Weights of a small mixture-of-experts language model, trained from scratch on English Wikipedia.
Size: 8 layers, width 224, 59.3M parameters.
Training: a variant of Muon for the experts, 638M tokens, 4868 steps.
Below are experts of layer 2 (counted from 0) of a mixture-of-experts language model. Rows are named router (the router's row for the expert), gate (a neuron's input weights, with its number), up (a neuron's input weights, with its number) and show model dimensions 0-223. Each number is 128 + 24 x the weight over its row's rms, rounded and kept within 0 to 255. Numbers have three digits each.
After each expert's rows: a language model's description of what the expert responds to; "gets" lists some tokens that make up at least twice as much of what it gets as of all text. This comes from a sample of Wikipedia text that the model never trained on. Tokens count by the router's weight.

# expert 26
router:098149160150109162106144152153113104159154153095150099107107095096115112150116149154141096106138145108112145100110088149117106115102153156103153109149099095154099115111096102098102138150094144091169151104107158147150103152148099153109093109106104147145156161163102105106145140105101119162110110158111101095109098134114103113164103151150159098104100149098144140136128107138100157158110152099080144103099148159098153151080155153158157155145119117121106150110145114109100097105102114140152108138102110104092158161131108164100157109113155136164111157099144148146118107153107111150150154113156104149145144155125125151109155165114102148126109153117153158143144094128105153103157
gate0:129137120119148148135148129128117152148129189118121112182128084134151125099141119106112125148123144150149138107095087093128119143080130128138102136167095135142115145144106130117118142148134095165124146134152134115127118134165119119113086140145087133154071084126135147108116127117090145175140094116143075140112104125110112160089114104138112127102079116107136098175126124132137123119126089140150138094103116140076112129135108155179116105129152164116135130132163133141119145098175158117117159132174116104122106129104090145129170113149151130228105123152165141178147173134155106139173129141126113115141164126113148109103148124119127137138116072094131116150123167117090133139148
up0:124113121156134128122130177151130146115154148097147149142106112158143122129141121115166061118137152122156130103084081132149111110096095116111082145125120112122104101104151100118135080100131141078107102144103144127126097148163126127150123125128174110115156143092115137129161140106149123150157082067128134162178129104152101180147102167111152107128103126137138073133137146149154096119189108149091153125113128106141114187169112114159101153148105124152114130131100141123138138082142108165126076138133127120151120127119136126137139116180119116131181163148120139100128089122112125128096107143188101144114114142128141126162116099123157112136128099147148143168142112116098105114121
What it handles: LaTeX and table markup. Math notation tokens like backslash, _{ and ^{ in LaTeX formulas, table pipes and cells, opening parentheses, and infobox field names like Location.
gets: " |", "_{", " Co", "\\", " (", "ure"

# expert 53
router:101132151162122148102149160154105108148157157102153099106108094093113100154095156157155098098144142108095160108110089144111099131108152158103151115145106099144103116108096083106098154139102150104139159102098150149145108155150095139114106111112107148153149160149112107107152152091110115145101098147108108093112110142121105103143106156157155100098107163100145138159127107133098148143102145103097143094107148158093153145081139150153163144149113104109108140101131113125104101099099110144137109154099093109084161159106100165094156107102142149151105156114156140146116105150104104144158150106156101147151137135095111141099158160111103158137103150104156149154134102129111159114148
gate3:144125123186165149121157126122125166131135157125123113167145139125118152183127142106101146119153110186105113121131121145165091140118148181139146118117158152121114107104129105120099115141119138107128157132106132162204088130151148124146091175153095166136123121153111143113150166124133136151184118133111089145123162136119161105100109095119140103151117105141163141168120086114105148116095118153136127146103159150066144171143124153193089124112150144121153084123109193103107146127094121127114152105162092150088105144126122120107123093113165114158110134175132145103107114127163127160116144125160105113115161129168122137127119147120123127131139134106144126105120120117133161125108
up3:137091147145127097129165135103114124107167126114145124150132123132135086104114135136148121103116148156139074112131139129136092084173149133123144124133131124104091136109128137100145136146139134114112177109140143138147128122127141155111141173108122164140104131144114150089144142146135132139139122137081106166124155143122119125129105136100109165137153133149151138147156144163138111143134113174106154166072147140113128150120146144081076141131141090126132075065143141179143116097157168189126098159130112151149111134111119118157120077163089049068121162149118107159113108095163122138129098132141135166132123174151116138146124125105135117105074113152166100138151153131132122113136
What it handles: Dash-filled table pipes. Pipes between empty or dash-filled cells in statistics tables, plus capitalized starts like The, G, D beginning list items or paragraphs.
gets: " |", " The", " G", " which", " D", "G"

# expert 52
router:092147155157122167099143161154103107154142158102132101110138108102108095148111167143168105103146147100099168101113110146114106095093153153120151114146100101156102119106104102118099157134094145124149157088105156156152097151148097147113102098093106148138158156161098086097145148097114098155115104155104110096115112151121103114124096143160156103093101153108152144148124111142104146145090152115098146096110148162110160145100153151153145158148110109111100153101130118129106111099103111166129111157110111114103152151114102167105153100114148144150103166103153142153107108140109108146154153102135103141154142154143107148110167148101108151127090154100152153146150110134102157107158
gate0:117136109106129195131099122134120192136154130120096159129132120125166117106154084118135144148114151151136165129089120148090119154079124132141125120162137151134153155123088082097128146096155099162138109127181167112098141148136122129131137136149127140099124095108099133119122134156152105127108078147160144125117101146122103140091134100112100161080095124131137147161089105173135133144155083130115160094145136115168140104155125141127104122161117103163126117132166108137137136087113093133140124116144145100145131167091092123116150138102092112174121107165182135151128125145155136146165109143133100148129134155120116168112096126115147125089100118104080138139147127137100189169142
up0:123141178136145121150105174149138138100146162115094119093136150126146160139114155119140149168141148124102105115165099144121130172134122102121113137142095114139099137125122104105115113137151127131145147171166132083149123110124071163154131156118134107120168133138125144187152155186131160159125146131121159150135137102120144154153114149142108139184068159186114148141126135100152098165178163123099117074125142112108130145093112123139132138142132117119137132111101129126121069114132147125119133099173114124125174183145110117153157122121101109162166131160108169089142115073113113155098173110126148115132101117150150153111102152140132116164157158123149128152123113116144137126150
What it handles: Middle word pieces, "this/same". Inner pieces of words and years, such as c-ris-is, infra-order, 19-6-6, plus the determiners this and same.
gets: "is", " same", "at", "in", " Fran", "re"

# expert 35
router:099139137159125154107155155141100104157149152111131099103101110099128101151095149146159100088142132106098160106111097133097104087107158147111151112154104104159102134104111122100092151131090152103166153111103146162148103152138097155104100118086092165148157150150102096103159144090106119151112093149112119102105101137100098106152116135157154103094104148111147146141117110143115150144091144095103141099100154151090164147096157143148144152145101110102100157106118111123098110104097101140130105148102112102102146162115099164093155107104144140141106156117139142145107110151110115159150149114136110155141150148127115152102153167110096149085097144096156176150144113131110158121147
gate1:159098111141110128124126122117139102132110129154130103177130140074108103120157146146112146102153123179124123106089143168111118127210103124140111091112156114130129136100118128096116127141136106138171141118107137152128159137112108137090122106169091124096120133119139133123100135117101087110122117131101093069148107124097112108122125126138155097125107176112132103148165111124125145124197135133094140132140166126104123138113114164121139158154161088115091123110148107118145136182083125117141115158074098118103170146154163171117131115118126169156162091099151101098118120154105152132140131128162128136141126109123083108147147114142177138166103130115155116190131112116084134123147
up1:101088088162131129121163090156145129119167121175082100112143105097137150101092090135087100107095125075092098178171130155105119157131141113155105082124136135185126124113141141097082146116145160125130105113108161121152140102105120115137138163117132158147118159110149126140144152111086134150153148144133088117109133150114086115135169139145185147178155141106098116145158125121109127147106141111113137118129131169117122137106119137125143128120102108108123108149116172126131124120158135117141130144119083098129172173137181088125148122145081114092126145121136141172129128087116097107112146151140093146144094156125134124156148124135125168107122118108067107147115129109102141166126
What it handles: Capital S in names. Word-initial capitals, mostly S and M, starting names or titles such as S(ong), S(ébastien), M(icrosoft), plus degree signs and section-ending ===.
gets: " S", " M", " (", "°", ".", " C"

# expert 19
router:094139144159124148102163160141111102148144157111141100110107100106112104142103151156152109109131153095106159100106104141102104131105168152098160097147110103146112116096092097111106154149098151111155145114107144154147108148153095140113097097089108154128144154140116088101138149101112134155110102132110099098104106142105102101171121138165160094109103142099153138144142119137107155153092154097087144099106143153096151155084148134166155148156112110098096148118139106134094121091106105149140112143103103101100150157119117167107158096112145149153094142107150152152102098142112110156154146078152111158153156135130108162104152156117106151090105153114144148164146112119094147112157
gate1:151141141098122123105142146150136115104168134114120158118125086115132136124100117107145134127145088145159138124102156151141125108077156100105111115168133115142114130064147091127151126163172180096131125112115133177130125112110126073083114057161099157076134127136120171088103134125113120123120130127098112159103156143120134152097162133161114131100147136142123158140179099153138096175116111119054096123144168164135162165134104134157146169137124081085106108101115121099129102126122135122133126103112120142125129140153110154127098155130133140132125112142113120120160146104116102108110147124104134106109124085121120120079122130159159131119130138159134132169132145173174161113106
up1:118131128077114117153119122117130170136061134130144168069142109139162149153115152145124119127173153146071122076154157103146102105123143099159158095096128140092118095160138121104134109107130185139116114144120112119130132147137116115100140098137138148159127148142131079097132101099122174155143142144143109122133141119127133124142119094092117158119127116129094139105133116108161155141128135130086140123102089116163109136135163142127141106164163116178129079128152137127110151092118134124151135122112137102137201135104104113140081121085145170119099122161115145160131101155078114113151111092135118109092123123120139132136149125171122096097149164181145113111152100095123123172134
What it handles: Capital word starts. A capital initial letter opening a word after a table bar or space, like M in Munich or Muslims, plus lone spaces and commas.
gets: " M", " B", " ", " (", " G", ","

# expert 27
router:138171118143150125084127137146128108134142142141135071125129122119117108125125129144158124119133131116123117126112119187107086095134132129085108142104127116105120092093149086127123135117153133138141154141103118126164128144139085104112101107115138161125167147155112132098167116132062144126113154155110123146117095144100118082114098149122137134129103135134132137143168131160124126159132169143154138144114114156113167124114123115123142146114121116112137130123174133060150140126143072195121122150113125074109124144116136144113123117140120156148120128080119144183096081162118128125140131074136131134120122185055107122052134138108118114090128125069120104139138079171117146121129
gate4:169135139125126145114161122146142133143144115140146146158156121134153137121206103138069170101187143108128125143185137114105149111109093131146119074154133127124129125145104129132143104141138084108136159129100123145115168085137107144121151114117096096128138113100135156134119146132142109086120145118136120105138138132122140149153094128126111164133122135150151118086188123116105122115141159100112080120091142173094083141157118123122103149139125102195123130112109097166119140110139155113123088145134156157136142129129131132145103148128102098183154165119147129130132125130119089184118126130108121097104064087167124153179119137142131124152139158097136165090169131129102107153126
up4:154099143080119173174110091123048067143123071156117143078145107124126137106101148102127145124145142114100138127159145126140146136166103106157143071072112100100120128127106128140135080159161145114146124085105124110121166116091133124146128145123148161114121114115088158125162129114147141120099136151152162142167106117069117129106104162111133091090130120127115089120117155155134141092163125134107114101122143108116112132119132103131124093140141145128112161068131159098105119113101123144095138131145095126142097117152100138137079134147128122113096138109123130103138102118156158136145137120140150119145113138147152142139154170153124083161115107096137128120136102105150171108170
What it handles: Punctuation and copulas. Commas, semicolons, colons, brackets and table pipes closing a phrase, plus was and is after a subject, as in Predecessor:, Union, It was.
gets: ",", " |", ":", " (", ";", " was"

# expert 15
router:111143149160091158108161156145114111157148167104148108099099102109105099140100158148157091093140150100099155107113098152110101137109160144116160108150110108150106123094099155097111153149099139107152153102110148156145099157162086151110112100100105149147149158150109113103162143107112116135111091150108115100099090139112105096132112146159158093097099155088150153153130115143106150147094149098094143088100154153097159141118151165155147146141110107111109156104142108114099097100110104145135106151102108106111155169124099165112156101100148144156098146110150144147112117146108105150157147109149105151138147152138119154108161151120092151107099159119151150159139099102117154114150
gate0:123108119120104131109143145149130124158197120134104143167148096133135117121161133124112155116136150182170149094109133128111113123127116135132108177141138134160124122132163129145121164128119117133152101140165173089127096153150139118089125136145133142137140114106135137164041144119125160114116101138177128119115089147136103121087143146089138139122105163137167110187157098148121153115115140128109137156144157091075115125139096115107118120137100143131126145114159120143176151084125091128148131134149112088124084187148141149136118129107093138178154161094117152125125145131117118106171109144119165161123190165148118155096127117072131148143108123114114135112127139157160112116110
up0:126127144146083120195121103138092112127110142132094117122110118158139133140115119090159142070145168124078142142123146134134125153147153100153091136118136090106138107162107141097136096120128126113163129157150140128104113139155082099162172150144126137095145109075128144145134152149102125150121137123150142136130119095129094137164118132154113153155188145142112167165136134105128159148154143108124158126079147112120110131104145120158083153143104197129109167121064145108145154123126108159113148136131086119121125122161145089139150101160140095142125146136133131124131088161120149133091146135177122149105118108103136133177111126164120120143121085131178151138106121109105152179098
What it handles: Digits in table numbers. Final or middle digits of scores, years and vote counts in pipe tables and lists, such as 20–1(7), 1,(0)94, 19(0)9.
gets: "7", "9", " O", "3", "8", "4"

# expert 45
router:103129153152156153108153156145107116153151161103141103112110109097126098155103156154152102105158151095106157103112103133113096135096156146106151107145112100148101107101110068108091146142103147128158147102106156151147105143153112153104106114102100161148154149154106068105145141097110117154113116156111104109111105139110096108141108155151144105109094148099158142144114114146108155155095147117100153098110156150098158153128157165157142153152109108102102150096121111119107099110091106158113092146102110097107138159138102157109149099101153152160107148101156140143112103158108105148143152110146104160154151147117105153104163160110105158174101154119151154149135106117100156108153
gate0:103101142151086143118137163111118106142149147162121126109133149161155084121157131091168107110097140142151173121111138135103127151126145098125110141156112179136155133119097152129098136079133149143135125147174154136122114143157139098153085175144082138085147134120143127120120146071135140144175103123111134128125133170102104102065129125104135113131106137140117091177040061139127128123123151134112130115149100135124139113153112160135102117141105137114162139089117124085126136120144138159122110143116106105155155106136114109114129142141171109101075111111118125156109129137093114128157115116151126130150167107118137141153153124075108146099105102147079092131145082129114148098133
up0:149137155175097144144134131135109151084129125142123130167136145189145149091148104131131131225147130138133123102127146153106113134099161114123122158144135125146104117145139105121142079085123145092114123113130140104152114111121097115108143095087163129139171137100107128140155172072121111137145135089133168090159097130144142140136146122167122124133137133131124094126115104152130097139133112136149138123077145151140123137114117135146110141176108158150124125107104104125148115135127098145122126077125132126107119141088117120096106138112143148143151201112144115152111120143158107157125115182185147084089099151127143123142095167148122144116130135170178167145065115127114121111103
What it handles: Word endings after stems. Second pieces that complete a word begun by a short stem, as in ext(ra), f(ree), dire(ction), plus that, who, but.
gets: " that", "ate", "ic", "os", "ra", " who"

# expert 20
router:099148156140127156110160158155106109153142163096150107102128121094107106156102166156161100107136151102115153099111109134107099097103165150107159105154112095148112127100114097107099155149109156105156150108111162144152099150153100162113103106108109154136153148148106139101153147113099075159099117154102095111109099127117113103156100139151143097098103146092154145156135107149106153154102151107087147088101143162102155149103152151140138146136111107103106150103136105102087096104104108136137108145108105110096152163106102158116156106109153149142111156111144139146105116151101103152154152097149086151143144151104110158111166153125103143121104160114138148153158106093110154095150
gate0:136169133099122166130111165137116120174135135112116129162093156150119122121148103129100116114107119131150116133125112135141067113148147114105134136162160123146163145125125142143175148094119147126154102150146127141137127163157117134101099129183143151144118117117097131142083113123178156106157109123111166103097094169098129155076118133126105172110143102134142104097085113164087122103132124137146154145160140150125091125178132151152076119093085151159135137101156129109096157084116133138123130132108099137170125147150120144073148096150168138121095123082143121147102092116138091110145122123168102110120195111131121176148124129102126119145108115135101130121149082153133136151106
up0:106156121128142111147103147116163130130103160127134138111166163182146127129091129084133092133124113167119125152116103106189155132172146105099091153121133071136100120131138111148131175133137137122102136182122112134112118125138136079181128179116171119182140138135147131105146175109111108132119127121116150127107099127143122102137114133169116110107151125112112072112133165175085066149119155137131108122093136149157117133114152126134095121142139116134118175128128126125146160112134093137121102116155135118109115132155129123146162116158135153114156140179176143151134129110089123137106103134170119135166143165105133117145127106102144166136078131108129134153115100111049130150147
What it handles: Sentence-initial It, USA. Capitalized words opening sentences (It, He, There, The) and country labels like USA in sports listings, plus re- prefixes.
gets: " re", " It", " USA", " Col", " The", " Country"